Weights of a small mixture-of-experts language model, trained from scratch on English Wikipedia: 33.8M parameters, 144 SwiGLU neurons an expert.
Below are experts of layer 4 (counted from 0) of a mixture-of-experts language model. Rows are named router (the router's row for the expert), gate (a neuron's input weights, with its number), up (a neuron's input weights, with its number), down (a neuron's output weights, with its number) and show model dimensions 0-127. Each number is 50 + 12 x the weight over its row's rms, rounded and kept within 0 to 99.
Before each expert's rows: a language model's description of what the expert responds to. This comes from a sample of Wikipedia text that the model never trained on.

# expert 38
Description: Place prepositions. Prepositions after verbs or nouns, mainly at, also under, near, of, on, around, as in died at, located at.
router:34 62 58 57 52 48 55 62 55 38 59 63 44 46 50 42 46 53 46 52 59 35 38 38 54 57 40 58 69 71 56 70 62 51 61 57 57 45 41 60 64 54 52 41 40 40 73 47 39 51 65 44 64 70 45 46 43 61 54 57 50 44 45 54 44 39 46 31 49 38 47 63 49 60 44 72 56 50 63 64 35 62 32 41 41 40 46 66 70 65 63 58 50 26 46 55 39 33 59 32 57 75 62 42 62 32 42 76 60 26 68 51 82 61 44 54 51 68 59 70 37 75 61 44 34 58 32 44
gate1:25 47 45 42 55 41 28 64 41 40 46 49 58 62 46 47 39 54 46 64 48 55 55 49 50 72 65 52 53 65 36 80 71 59 50 48 55 66 46 42 70 53 57 33 65 55 55 58 65 62 81 69 49 56 66 65 65 53 54 24 62 53 50 61 46 33 44 25 58 58 38 66 46 28 57 48 53 53 76 64 40 58 51 50 62 34 53 55 64 56 47 53 60 41 43 39 49 46 44 40 59 68 39 48 50 50 55 73 72 47 61 32 56 48 49 47 43 28 51 48 54 39 52 29 40 29 44 75
up1:65 49 49 37 59 44 62 48 63 46 41 54 44 61 35 22 81 50 61 52 47 49 46 41 68 19 44 37 42 53 51 37 31 59 31 51 61 44 54 45 36 48 30 65 48 57 46 43 56 42 38 44 60 50 25 37 34 61 52 48 45 65 62 60 41 64 70 64 54 53 51 55 32 68 53 47 39 44 61 42 48 53 58 63 49 47 56 47 55 50 47 47 46 56 42 22 69 50 47 67 70 34 48 44 58 58 69 37 29 61 71 68 50 45 29 49 36 70 41 72 43 69 69 44 64 57 59 34
down1:56 46 40 45 56 36 42 42 43 52 59 37 31 46 54 45 29 66 37 57 51 37 41 35 37 73 50 55 61 43 58 59 74 59 59 56 55 58 45 80 52 58 60 47 49 34 52 36 44 41 59 59 32 57 48 36 52 52 34 56 52 59 82 60 48 60 45 27 38 33 64 65 38 36 63 36 40 63 62 56 52 55 60 32 32 34 39 35 79 46 51 38 42 44 48 35 36 56 46 36 74 44 51 42 34 50 37 49 54 57 54 73 41 51 40 37 63 46 53 57 29 45 64 51 60 23 54 67
gate2:50 40 49 55 61 70 64 49 58 42 46 58 68 62 53 41 35 54 41 71 54 46 56 43 42 82 43 55 64 62 42 66 46 55 45 31 41 52 42 60 44 33 33 44 64 50 49 68 47 44 88 48 50 47 47 61 38 72 23 63 58 52 47 63 46 51 51 51 54 49 54 39 57 54 51 63 44 36 53 46 48 42 44 84 47 50 25 69 49 71 42 77 46 37 50 63 60 49 51 45 34 64 59 26 60 59 35 65 41 39 38 66 72 64 40 53 54 50 47 59 54 46 36 43 55 71 35 42
up2:40 69 57 50 64 56 66 65 31 44 53 40 64 44 36 39 57 45 48 67 35 45 56 41 67 54 79 31 51 42 35 49 43 50 57 36 88 36 44 36 68 48 48 56 68 58 39 46 61 46 44 32 50 48 32 62 48 61 59 50 33 37 56 48 37 59 32 57 44 53 51 31 42 30 16 56 40 50 51 70 48 44 68 39 52 44 45 45 49 52 38 52 55 49 75 59 33 55 61 53 68 51 47 40 46 47 30 65 43 62 48 36 47 46 61 23 34 32 47 32 50 57 63 49 47 42 48 65
down2:44 65 50 49 55 37 36 54 48 62 70 67 28 58 55 38 41 75 36 35 47 78 37 44 72 54 30 53 48 45 40 68 58 69 74 66 52 69 59 82 49 55 66 48 36 54 52 42 38 57 39 61 39 60 49 69 66 60 43 48 65 49 43 45 68 47 72 57 42 52 74 65 62 69 37 52 55 76 52 37 53 44 68 48 46 48 61 38 45 48 57 48 51 39 52 53 41 49 38 53 71 52 74 46 53 42 57 48 39 56 40 25 46 51 48 42 38 38 60 49 47 47 63 65 58 54 32 56

# expert 60
Description: G words and by/from. Word-initial g or G (gain, grew, golfer, God) and prepositions by, from, for after verbs such as directed by.
router:42 57 38 61 44 43 63 53 26 33 56 51 40 56 42 43 46 65 28 47 60 46 41 34 76 50 46 60 67 60 59 45 80 61 67 52 50 51 42 72 71 54 57 42 55 49 72 40 55 27 62 45 52 61 54 51 56 54 59 56 41 61 45 61 34 40 44 18 59 41 64 48 49 61 48 54 54 56 57 67 28 54 40 32 41 46 53 42 63 67 54 57 59 24 54 66 50 35 61 28 49 61 65 37 57 45 47 50 58 33 70 58 41 49 37 53 25 59 53 65 33 69 50 40 37 53 36 35
gate56:63 54 42 45 61 41 42 48 32 58 54 60 52 40 63 50 44 50 39 57 60 66 52 65 53 48 40 39 34 73 58 32 38 55 40 57 73 58 27 39 44 44 46 47 40 62 44 34 34 43 73 53 51 38 41 85 59 53 33 54 36 55 31 53 92 60 43 32 46 41 51 41 48 34 68 62 47 44 32 52 34 42 54 39 38 53 77 59 37 44 39 44 53 45 48 55 59 63 40 40 66 41 44 39 67 57 59 71 34 51 59 38 54 68 45 56 50 48 52 42 49 61 76 45 68 49 53 35
up56:44 42 27 38 50 37 63 66 68 54 52 51 52 57 25 57 23 38 50 58 65 54 68 63 37 55 59 36 45 62 56 39 61 59 40 45 54 53 47 57 61 43 58 64 38 41 42 61 61 41 52 65 55 46 15 38 46 69 43 43 52 45 27 54 52 47 36 43 57 59 51 77 40 18 49 42 57 57 46 35 58 62 26 37 49 52 75 50 57 69 50 50 41 44 50 64 59 55 36 48 73 46 56 47 71 41 35 55 59 58 72 53 42 49 47 56 57 45 77 58 49 33 47 54 62 32 29 46
down56:39 64 50 46 49 48 53 40 34 49 59 57 31 38 43 48 68 40 29 47 36 50 69 45 51 45 42 46 55 67 52 41 35 68 49 49 59 54 54 62 34 52 56 47 59 40 27 38 55 65 45 50 57 38 48 46 40 49 42 38 66 45 38 54 49 23 43 49 43 55 47 26 67 47 51 57 65 51 47 49 47 59 33 54 35 33 25 51 43 74 49 20 46 49 46 52 56 74 44 59 50 59 27 49 57 40 35 59 37 31 44 65 33 61 28 72 68 66 56 35 71 74 52 68 49 32 32 47
gate57:23 51 59 51 44 59 62 44 19 59 51 38 42 56 48 60 62 58 37 47 50 52 54 63 35 53 61 47 59 42 67 58 37 25 68 43 42 48 48 38 55 68 61 36 52 52 57 49 52 43 43 44 33 45 59 64 15 43 63 56 40 55 28 62 31 41 63 41 34 51 56 60 62 62 47 54 61 52 76 43 68 74 50 45 70 42 50 48 57 54 29 73 56 34 47 36 61 30 57 44 55 47 61 54 73 68 34 52 58 54 55 51 35 64 47 48 51 28 37 71 44 56 38 66 58 42 41 45
up57:50 23 46 58 23 49 69 49 20 78 53 51 31 50 47 57 54 50 47 59 42 34 47 30 54 49 53 41 50 33 66 51 31 41 61 61 47 41 46 51 68 69 47 42 57 24 52 66 50 61 45 62 45 30 41 76 37 54 41 58 50 79 45 45 52 60 44 53 44 29 48 59 46 60 31 65 53 50 63 46 63 66 52 47 39 44 67 64 56 67 40 60 28 44 46 63 30 33 40 49 48 53 57 69 47 49 28 37 52 41 45 61 46 63 42 48 45 67 39 50 41 39 58 36 64 60 33 55
down57:45 28 30 60 15 64 66 27 44 48 82 48 64 51 63 54 54 42 40 48 64 50 42 31 67 58 51 49 65 60 68 52 35 59 36 50 53 49 43 60 46 67 60 41 54 41 61 35 49 41 52 54 50 51 63 30 58 44 59 55 52 49 60 48 83 54 48 66 56 41 58 30 38 58 51 58 38 50 39 59 55 51 60 72 62 65 38 58 36 42 34 68 50 39 48 50 52 51 65 32 44 47 32 59 53 62 51 55 43 50 38 52 52 77 66 17 37 41 45 42 62 74 39 57 44 49 50 49

# expert 0
Description: Initial consonant clusters. Word-initial pieces like bl, sl, fl, H, Sw, L starting words, e.g. blank, Black, Swissvale, Daily; often in tables.
router:22 51 49 50 35 59 50 70 35 41 68 61 53 44 48 21 52 61 47 43 60 49 47 21 59 52 28 58 43 61 63 56 63 50 56 53 61 62 34 66 66 47 47 33 44 41 58 48 49 53 62 44 51 55 48 52 60 54 66 48 27 40 46 49 33 42 43 50 48 50 56 55 68 72 70 55 46 53 54 66 30 63 47 43 41 35 35 62 60 70 68 76 41 55 29 61 41 24 58 56 69 53 67 50 69 46 48 57 71 33 59 46 61 39 26 60 38 61 58 54 41 54 60 55 35 53 36 42
gate1:55 40 44 64 58 47 51 67 58 65 32 62 45 63 55 53 66 45 48 33 57 56 69 47 59 61 39 57 47 52 40 27 65 63 35 56 28 48 62 57 63 52 48 42 33 32 49 46 45 54 51 35 49 42 60 34 50 33 42 17 39 52 46 54 71 65 53 67 62 48 62 48 35 54 44 71 72 52 50 72 34 47 61 51 66 39 59 62 30 46 69 58 64 73 54 70 53 43 61 55 39 55 64 49 39 30 64 60 43 51 50 61 55 53 34 75 48 37 55 55 51 24 58 60 71 61 58 63
up1:48 75 45 44 30 49 39 40 33 39 43 39 54 74 40 67 32 23 63 69 54 65 57 56 64 56 53 45 65 45 65 67 27 44 38 51 41 71 56 28 61 45 55 59 47 41 56 47 45 41 50 70 57 65 24 60 52 46 31 38 48 45 59 37 57 36 52 38 57 33 53 59 63 48 37 48 58 48 55 42 77 61 25 71 64 53 30 19 48 56 64 54 42 52 59 50 38 31 51 63 44 33 61 63 49 55 58 59 43 38 50 67 53 64 49 52 57 43 64 41 52 50 45 43 42 34 55 42
down1:63 62 63 60 46 32 65 71 45 38 47 43 41 53 41 55 60 51 76 52 51 39 71 43 49 36 71 49 41 32 60 71 48 59 47 48 48 42 40 30 48 25 39 52 66 49 69 52 33 60 64 52 49 57 55 42 59 59 74 53 35 54 50 51 66 36 31 36 52 53 58 74 64 60 45 39 51 52 39 47 34 62 38 58 52 53 47 46 74 53 64 48 68 57 71 50 74 71 65 24 67 54 53 53 50 47 41 41 44 64 52 46 36 70 61 55 65 52 52 46 44 54 25 47 66 59 25 48
gate2:59 52 55 61 54 30 58 51 57 43 53 54 59 37 56 36 59 74 18 49 51 63 60 59 50 31 48 53 59 59 60 65 48 32 53 47 68 56 51 52 55 32 37 55 38 72 57 40 55 57 45 34 46 57 40 65 51 56 35 67 35 49 50 68 60 61 45 67 52 34 59 64 67 59 48 44 43 57 49 44 19 51 63 55 27 38 59 36 46 53 57 59 37 59 29 36 42 45 75 48 34 60 68 47 41 73 53 58 47 55 40 75 47 32 56 65 50 76 58 61 40 64 28 56 44 56 38 66
up2:49 23 37 38 80 48 55 54 63 46 67 51 58 41 40 45 72 40 49 59 60 61 26 47 48 47 57 65 61 61 40 37 51 53 57 58 59 58 36 52 65 42 54 39 58 64 43 46 66 50 51 45 64 47 32 47 52 27 53 70 44 48 52 66 40 57 30 61 36 51 69 55 65 33 67 35 67 55 55 33 53 70 71 53 21 52 49 37 60 48 51 59 40 59 55 60 64 42 40 69 41 41 56 38 47 30 49 42 64 40 45 31 26 33 53 71 44 58 48 24 46 57 53 71 47 58 53 52
down2:30 26 53 58 47 37 42 60 43 48 51 30 74 42 64 40 54 41 41 57 54 51 38 47 55 44 61 41 49 53 44 49 48 42 63 64 45 49 26 63 57 57 57 54 52 43 46 63 68 74 23 69 57 53 56 39 54 21 32 49 66 62 45 30 61 66 38 46 48 55 56 65 50 66 40 49 31 45 45 40 62 34 48 60 53 55 43 17 49 52 51 48 38 63 63 53 49 57 47 37 58 55 41 55 44 42 41 69 59 33 50 40 11 42 47 49 60 48 33 48 40 40 73 73 41 47 71 44

# expert 25
Description: Stems before -ic/-ist/-ity. Word pieces preceding derivational suffixes like -ist, -ity, -ism: art, commun, social, author, and m in pygmaeus, supremacy, militant.
router:37 63 39 56 40 48 72 56 46 25 49 50 57 25 31 36 35 68 55 47 63 29 35 33 51 64 56 55 68 53 65 46 60 46 73 55 53 61 38 61 55 48 49 43 35 49 77 42 48 23 53 44 67 43 47 39 58 47 63 52 56 48 45 56 49 32 40 35 48 47 47 57 55 70 60 56 51 47 47 63 25 66 14 40 37 29 64 58 51 56 68 70 47 38 38 61 42 47 54 40 65 60 59 48 43 48 24 56 58 49 64 48 60 52 57 76 31 51 48 62 47 61 57 57 45 52 43 51
gate1:41 67 60 52 40 48 47 62 56 40 58 46 45 40 29 58 43 43 47 49 44 76 43 75 59 54 66 51 59 35 65 46 50 44 58 46 52 63 52 38 51 32 51 29 75 37 61 45 79 35 49 66 72 32 45 55 40 33 47 60 57 62 57 54 49 32 58 48 56 24 50 47 60 59 51 40 54 59 46 47 54 58 53 67 62 42 54 31 60 38 49 57 39 47 38 46 25 57 36 48 88 48 44 50 68 44 39 80 36 45 75 54 55 27 54 52 58 55 53 59 45 42 45 48 40 64 29 35
up1:62 38 47 68 48 41 32 72 50 53 43 57 79 54 60 71 57 82 40 52 36 54 46 57 63 63 65 46 43 60 58 38 57 65 43 37 36 58 48 36 51 39 43 67 53 54 53 46 62 54 48 50 31 54 36 56 45 45 45 64 65 53 54 65 49 48 53 40 56 54 47 47 16 53 58 38 52 55 64 67 49 25 59 63 53 16 62 48 57 26 45 53 60 60 53 64 28 45 32 38 66 31 27 40 52 58 27 59 56 44 73 42 55 31 63 45 50 45 45 46 48 39 53 54 49 48 38 38
down1:55 47 47 46 39 39 39 43 55 66 70 48 90 42 32 44 64 48 50 57 35 71 45 47 39 35 44 78 72 65 57 32 52 70 40 53 45 68 57 53 45 41 58 59 60 58 36 55 69 49 56 35 57 46 59 67 46 53 50 59 71 66 48 70 51 38 55 48 50 43 52 60 41 48 48 45 71 61 59 61 53 55 53 65 40 50 56 64 38 57 25 48 45 67 42 41 30 73 56 48 68 42 68 52 69 59 54 50 31 64 64 32 46 31 57 56 50 59 38 75 56 61 36 51 61 50 36 50
gate2:46 63 40 53 31 52 59 63 21 40 45 35 45 46 48 70 43 58 44 68 58 28 67 58 56 42 37 29 57 64 33 41 45 51 58 47 53 46 39 45 39 42 50 25 47 72 51 57 41 12 67 54 41 34 23 44 69 44 52 29 46 48 52 42 76 32 60 40 54 32 20 45 48 49 58 35 60 57 43 42 40 53 30 62 37 51 48 37 50 63 40 36 53 33 28 39 40 58 43 44 51 63 68 59 48 36 50 50 60 54 48 57 60 39 57 59 53 64 62 45 46 53 41 61 43 39 50 45
up2:44 43 53 38 34 40 72 34 16 62 62 46 65 43 38 58 42 63 41 63 38 31 36 47 53 39 58 49 70 61 74 42 53 50 47 46 26 49 29 55 59 38 49 34 50 66 37 57 57 58 36 24 34 49 57 48 48 53 50 50 42 61 41 67 76 37 69 48 41 71 37 54 68 73 47 62 64 58 64 60 33 60 59 29 47 37 50 34 47 48 45 32 50 63 41 46 28 42 66 54 41 42 47 44 56 60 51 36 55 48 48 41 49 52 47 48 48 54 42 37 33 51 56 53 75 41 31 56
down2:68 60 61 71 57 44 34 53 55 52 76 57 36 47 64 55 47 56 61 50 60 34 37 40 38 48 40 56 59 42 44 56 71 36 38 55 70 50 44 63 44 54 59 31 69 60 44 44 35 63 51 67 41 63 41 48 59 65 21 46 46 20 66 69 46 56 40 41 65 24 45 38 43 61 57 66 68 61 43 15 61 61 54 50 60 33 50 56 34 51 67 21 57 37 35 48 60 58 58 54 64 65 67 55 51 47 52 46 65 49 40 47 53 60 43 61 39 44 39 56 40 32 59 47 54 55 50 51

# expert 18
Description: Article "an" and participles. The article an and passive participles or nouns after was or is, such as published, built, written, average, often in film articles.
router:28 52 44 51 35 46 73 56 35 38 51 48 50 42 49 29 60 63 49 46 69 47 39 33 69 63 41 61 71 67 64 62 69 53 47 60 51 51 40 52 52 47 66 35 32 24 74 49 25 44 54 49 73 51 45 37 56 49 49 53 46 70 51 44 40 38 48 26 60 28 69 58 36 60 64 66 57 35 63 60 45 64 45 31 40 41 47 55 46 70 59 50 53 40 47 60 48 41 61 47 57 52 61 40 68 41 33 64 56 33 77 45 57 38 47 59 55 53 52 59 41 56 63 59 39 63 32 31
gate4:70 71 35 58 43 27 54 60 38 54 70 47 51 29 44 41 34 43 52 63 40 42 60 61 71 59 58 40 59 28 63 53 40 49 26 38 46 52 65 46 35 48 39 24 31 46 56 32 55 53 62 45 67 40 65 50 62 56 56 61 50 47 49 52 50 37 53 41 16 54 68 62 30 62 31 63 74 59 57 38 55 69 51 55 31 46 43 59 68 50 64 64 29 69 45 40 59 35 48 55 46 52 44 49 33 57 44 62 68 41 67 49 48 48 35 49 48 43 43 50 52 26 52 36 47 53 54 53
up4:22 37 56 48 65 75 68 38 61 63 43 48 45 69 38 57 47 65 41 57 44 62 56 51 36 62 60 53 43 70 49 49 60 49 69 55 56 55 26 43 73 55 68 59 54 57 40 34 42 65 13 60 41 51 44 63 54 42 55 50 48 52 64 50 32 50 52 43 82 49 47 34 74 46 66 28 48 51 25 62 40 56 53 38 61 31 52 38 48 45 35 46 61 38 60 74 56 54 50 47 40 34 70 49 46 50 74 35 46 50 46 50 47 57 62 30 49 44 55 41 52 52 64 44 42 42 60 46
down4:59 44 79 42 55 45 42 42 36 27 33 52 41 42 53 55 41 45 52 34 41 34 51 56 63 67 43 52 33 40 51 47 43 69 51 43 59 52 41 49 55 40 37 34 53 52 75 50 45 33 37 49 48 50 47 36 73 42 62 36 33 30 43 72 42 35 37 36 42 44 32 40 41 51 51 52 69 62 37 51 59 36 47 67 53 64 54 49 60 67 56 42 49 45 43 42 40 59 43 51 58 49 75 46 61 53 28 72 79 25 62 68 58 28 45 50 62 65 71 62 71 39 51 46 61 52 56 38
gate5:34 38 62 54 55 36 26 50 50 41 34 40 34 56 51 61 61 63 51 34 72 52 51 53 34 29 38 44 63 46 59 58 72 38 50 49 38 71 67 50 48 56 57 43 36 59 34 48 45 64 39 65 54 50 54 28 76 65 69 74 30 58 50 51 45 44 60 38 53 49 47 47 42 43 42 58 69 52 49 59 46 49 66 45 72 53 44 60 50 51 56 70 52 51 45 60 60 49 60 45 44 68 51 67 64 56 40 60 35 38 69 55 74 32 60 55 33 65 51 48 58 36 50 78 33 27 44 31
up5:37 42 49 45 44 58 45 67 51 50 45 73 24 60 43 50 57 56 50 64 30 37 57 35 44 51 70 51 54 46 32 56 37 70 42 53 34 42 54 65 21 51 53 49 55 66 47 46 44 42 44 49 44 27 60 61 36 44 46 54 37 53 46 63 59 73 63 48 60 57 50 58 46 64 46 60 30 59 51 63 46 55 54 37 56 49 54 62 63 30 60 42 46 55 29 59 44 55 66 49 41 24 41 37 65 77 68 69 25 59 21 43 42 48 30 48 76 66 60 46 69 48 45 35 57 36 53 54
down5:44 40 46 56 69 47 64 52 54 61 35 40 56 56 52 51 51 68 48 55 69 34 41 46 41 55 25 56 36 64 71 61 76 47 67 40 56 54 52 65 46 44 74 51 41 52 64 43 52 58 42 31 61 29 24 61 59 55 49 88 63 65 54 50 54 42 54 46 47 53 58 51 56 37 27 61 56 30 55 51 72 48 53 61 68 42 53 48 44 47 32 42 52 46 53 64 75 40 38 62 40 41 36 57 44 42 44 37 63 40 48 37 55 39 63 67 42 42 74 43 68 54 48 48 26 69 49 39

# expert 17
Description: Pr, int, ext pieces. Word-start pieces like Pr, ext, int, Sup, Port, mult inside longer words: Private, Superintendent, Multicultural, extinction, privatization.
router:46 55 56 45 39 38 54 58 51 47 76 55 30 30 34 49 54 69 54 44 64 44 33 42 50 55 51 66 63 46 61 70 73 56 64 60 49 46 42 61 60 35 55 39 50 38 48 55 46 25 51 55 55 50 41 42 54 68 47 61 25 50 65 56 40 49 24 42 38 30 65 53 40 67 56 49 69 42 53 53 47 68 27 29 38 29 46 43 49 55 74 53 43 39 42 54 45 37 68 54 53 57 61 42 52 53 31 55 58 29 54 41 39 60 44 81 38 67 64 52 32 66 72 50 55 64 37 46
gate1:38 42 49 74 53 50 62 48 48 47 73 36 45 34 37 61 21 41 41 49 51 51 39 63 56 35 45 52 38 50 40 70 53 64 47 43 36 30 67 63 45 49 65 62 47 47 59 76 49 58 60 54 28 45 44 54 41 46 48 65 31 43 46 37 51 43 46 58 47 56 35 52 53 47 46 37 27 34 39 38 41 62 45 38 32 54 42 34 59 32 64 53 43 40 46 61 56 37 51 80 52 59 75 37 60 38 52 70 32 54 65 62 39 47 51 60 50 47 55 52 51 76 52 50 26 81 65 40
up1:49 40 28 34 47 55 38 60 53 49 45 56 43 66 50 41 41 50 55 57 47 57 41 58 43 40 52 45 65 57 44 55 40 61 67 44 54 47 57 56 40 37 61 44 64 66 53 44 62 46 53 58 26 20 55 63 37 44 44 40 62 60 32 36 32 58 47 67 47 47 58 52 56 49 40 50 63 64 68 39 33 54 52 30 42 40 38 52 32 44 36 52 69 28 57 48 78 49 61 36 66 64 64 81 53 64 35 42 50 42 61 57 54 59 52 48 50 43 67 72 52 62 58 70 12 26 65 58
down1:46 32 48 40 47 54 41 60 73 50 47 75 64 49 42 64 25 62 38 60 41 45 35 66 55 64 60 40 40 34 50 47 62 39 31 34 55 46 53 53 63 25 28 47 57 65 58 40 66 38 46 69 60 39 17 62 44 44 48 58 47 69 50 48 50 68 65 44 64 57 40 41 44 31 62 69 58 72 38 34 47 63 46 35 36 48 48 52 55 45 55 57 50 54 76 66 69 52 53 39 38 59 49 61 61 87 41 50 50 59 46 34 47 48 53 52 37 42 50 62 47 32 51 51 44 40 48 41
gate2:66 43 45 41 42 51 53 58 62 41 35 57 48 44 33 59 55 79 57 66 39 38 41 49 38 40 58 82 62 46 32 64 58 42 53 46 67 58 50 56 24 54 44 65 65 41 66 56 32 54 62 43 63 56 46 44 80 63 50 39 60 40 49 48 53 63 34 67 48 49 63 41 44 44 52 54 59 64 44 51 43 31 71 42 42 51 70 46 46 60 65 53 09 31 47 53 51 32 46 40 56 64 58 33 35 57 55 69 37 39 32 38 51 46 53 72 55 44 72 67 52 55 56 48 42 49 56 59
up2:31 49 47 60 45 59 54 44 56 52 65 44 42 37 65 59 50 36 46 75 52 64 45 48 45 40 42 36 33 63 70 43 53 46 45 43 44 38 64 18 60 49 64 20 60 54 61 50 35 52 45 37 33 24 34 78 39 41 44 58 68 74 53 59 29 67 48 54 48 40 40 38 49 64 38 58 34 58 44 53 34 37 38 51 57 42 49 66 50 54 34 53 64 51 54 50 48 62 24 40 69 50 70 69 33 45 62 48 45 35 56 54 47 27 31 40 41 64 53 47 48 57 54 39 55 36 57 41
down2:43 43 55 39 66 52 65 52 55 52 64 40 68 57 37 49 61 48 30 62 48 48 46 45 42 37 41 69 60 53 71 38 38 62 52 67 49 04 56 47 45 41 61 51 40 44 57 73 47 39 52 57 44 51 57 15 67 57 51 39 60 66 33 67 45 51 49 41 50 37 45 60 59 56 33 60 62 58 53 49 47 35 57 42 30 38 34 56 52 35 43 46 53 42 44 58 68 58 43 56 42 45 51 52 58 46 74 66 68 30 70 55 51 27 32 35 55 47 54 53 51 49 54 42 50 23 59 75

# expert 50
Description: Letter V, numerals. Capital and lowercase V and X starting names or Roman numerals II, III, as in Venlo, Vincent, Vegas, plus odd letters.
router:32 58 33 64 49 50 51 60 47 26 55 67 48 39 43 40 38 65 52 30 70 49 34 34 57 61 52 65 63 48 56 43 67 59 58 60 57 58 28 57 71 27 73 49 49 33 75 34 54 41 47 38 60 57 39 50 50 54 62 71 40 56 57 46 48 56 37 45 48 48 55 57 45 64 57 53 61 51 51 50 46 69 42 33 41 36 50 46 56 76 72 57 61 49 31 62 38 42 74 30 70 55 51 42 65 36 33 56 63 42 53 51 53 59 30 73 34 61 46 55 40 56 57 42 47 61 30 42
gate1:69 68 38 52 50 40 32 61 58 38 55 53 54 52 54 24 31 58 63 52 57 78 41 30 60 62 59 55 47 44 47 60 51 45 39 52 51 40 47 61 61 49 55 48 58 48 71 53 49 63 54 29 51 52 56 22 53 85 51 40 65 37 60 52 38 46 43 62 47 37 49 29 35 51 56 46 29 57 33 66 71 61 50 36 62 50 65 36 61 71 63 42 74 50 77 56 57 56 50 50 59 53 62 67 50 54 42 35 55 39 41 61 47 65 34 44 76 29 59 56 54 54 65 41 44 53 65 46
up1:42 38 68 37 52 52 47 53 48 50 52 50 65 33 72 58 51 48 43 52 47 39 38 70 51 71 58 36 50 55 55 56 57 33 57 36 55 32 56 61 29 41 33 46 42 80 31 52 52 37 65 53 51 36 62 31 50 41 47 51 63 41 40 38 65 61 48 35 58 33 54 51 66 47 54 59 55 45 43 48 46 68 55 21 39 71 67 39 68 74 41 54 59 57 67 47 35 59 44 45 67 47 65 24 26 34 55 51 56 43 55 41 62 51 32 55 72 62 29 64 58 43 50 53 49 30 60 49
down1:58 55 55 48 64 36 54 52 40 53 36 57 42 34 63 44 58 35 28 58 53 51 30 47 31 53 60 59 51 76 69 59 33 56 26 59 52 43 37 66 34 37 32 41 65 64 42 40 55 52 64 53 61 42 47 49 42 72 36 35 50 58 46 22 63 56 59 32 67 24 41 51 56 35 73 54 62 37 32 65 70 48 63 33 55 64 47 51 43 68 42 62 36 45 64 43 45 62 54 41 58 37 47 56 48 41 46 51 66 47 41 57 50 64 38 51 34 52 49 31 46 39 33 55 38 63 24 46
gate2:61 37 53 39 63 59 59 60 66 45 67 76 14 51 64 49 50 67 54 57 44 53 51 46 45 52 33 59 50 42 41 43 48 48 72 54 32 57 40 41 54 43 57 45 55 40 45 57 47 35 46 44 48 43 43 59 44 44 69 52 43 39 45 62 49 65 46 38 44 52 62 65 46 46 54 33 69 51 31 41 58 76 35 50 37 62 61 33 44 50 81 20 53 55 34 40 18 45 50 32 60 63 54 42 57 72 45 32 62 64 42 57 25 47 59 55 33 46 44 60 39 62 72 53 60 51 40 40
up2:46 52 60 58 44 40 32 40 32 49 51 41 65 69 35 57 51 41 36 28 54 47 56 46 48 56 53 70 49 56 78 64 50 39 54 52 59 49 55 66 61 58 41 51 45 45 47 43 51 59 43 50 37 52 51 45 57 46 49 40 45 69 48 39 46 59 46 61 53 41 50 44 51 41 49 73 38 27 46 52 66 31 45 64 62 47 47 57 41 44 50 56 47 51 84 68 79 38 27 45 44 19 53 54 53 39 52 72 58 47 57 51 48 53 10 40 72 44 63 49 66 28 35 47 48 23 67 65
down2:32 30 43 54 70 50 44 65 61 52 33 80 38 41 40 58 41 29 34 38 31 58 60 73 58 52 39 45 51 35 54 43 52 44 55 55 31 52 44 48 34 61 64 54 44 57 71 46 38 42 59 64 41 71 55 48 56 43 65 38 58 53 50 39 51 52 87 45 39 60 51 48 70 26 55 40 48 52 45 32 36 68 47 47 67 56 55 60 54 44 50 66 53 38 29 42 44 62 50 50 33 34 53 43 55 52 50 62 73 48 75 39 63 66 50 65 50 48 51 62 40 64 51 50 71 68 62 63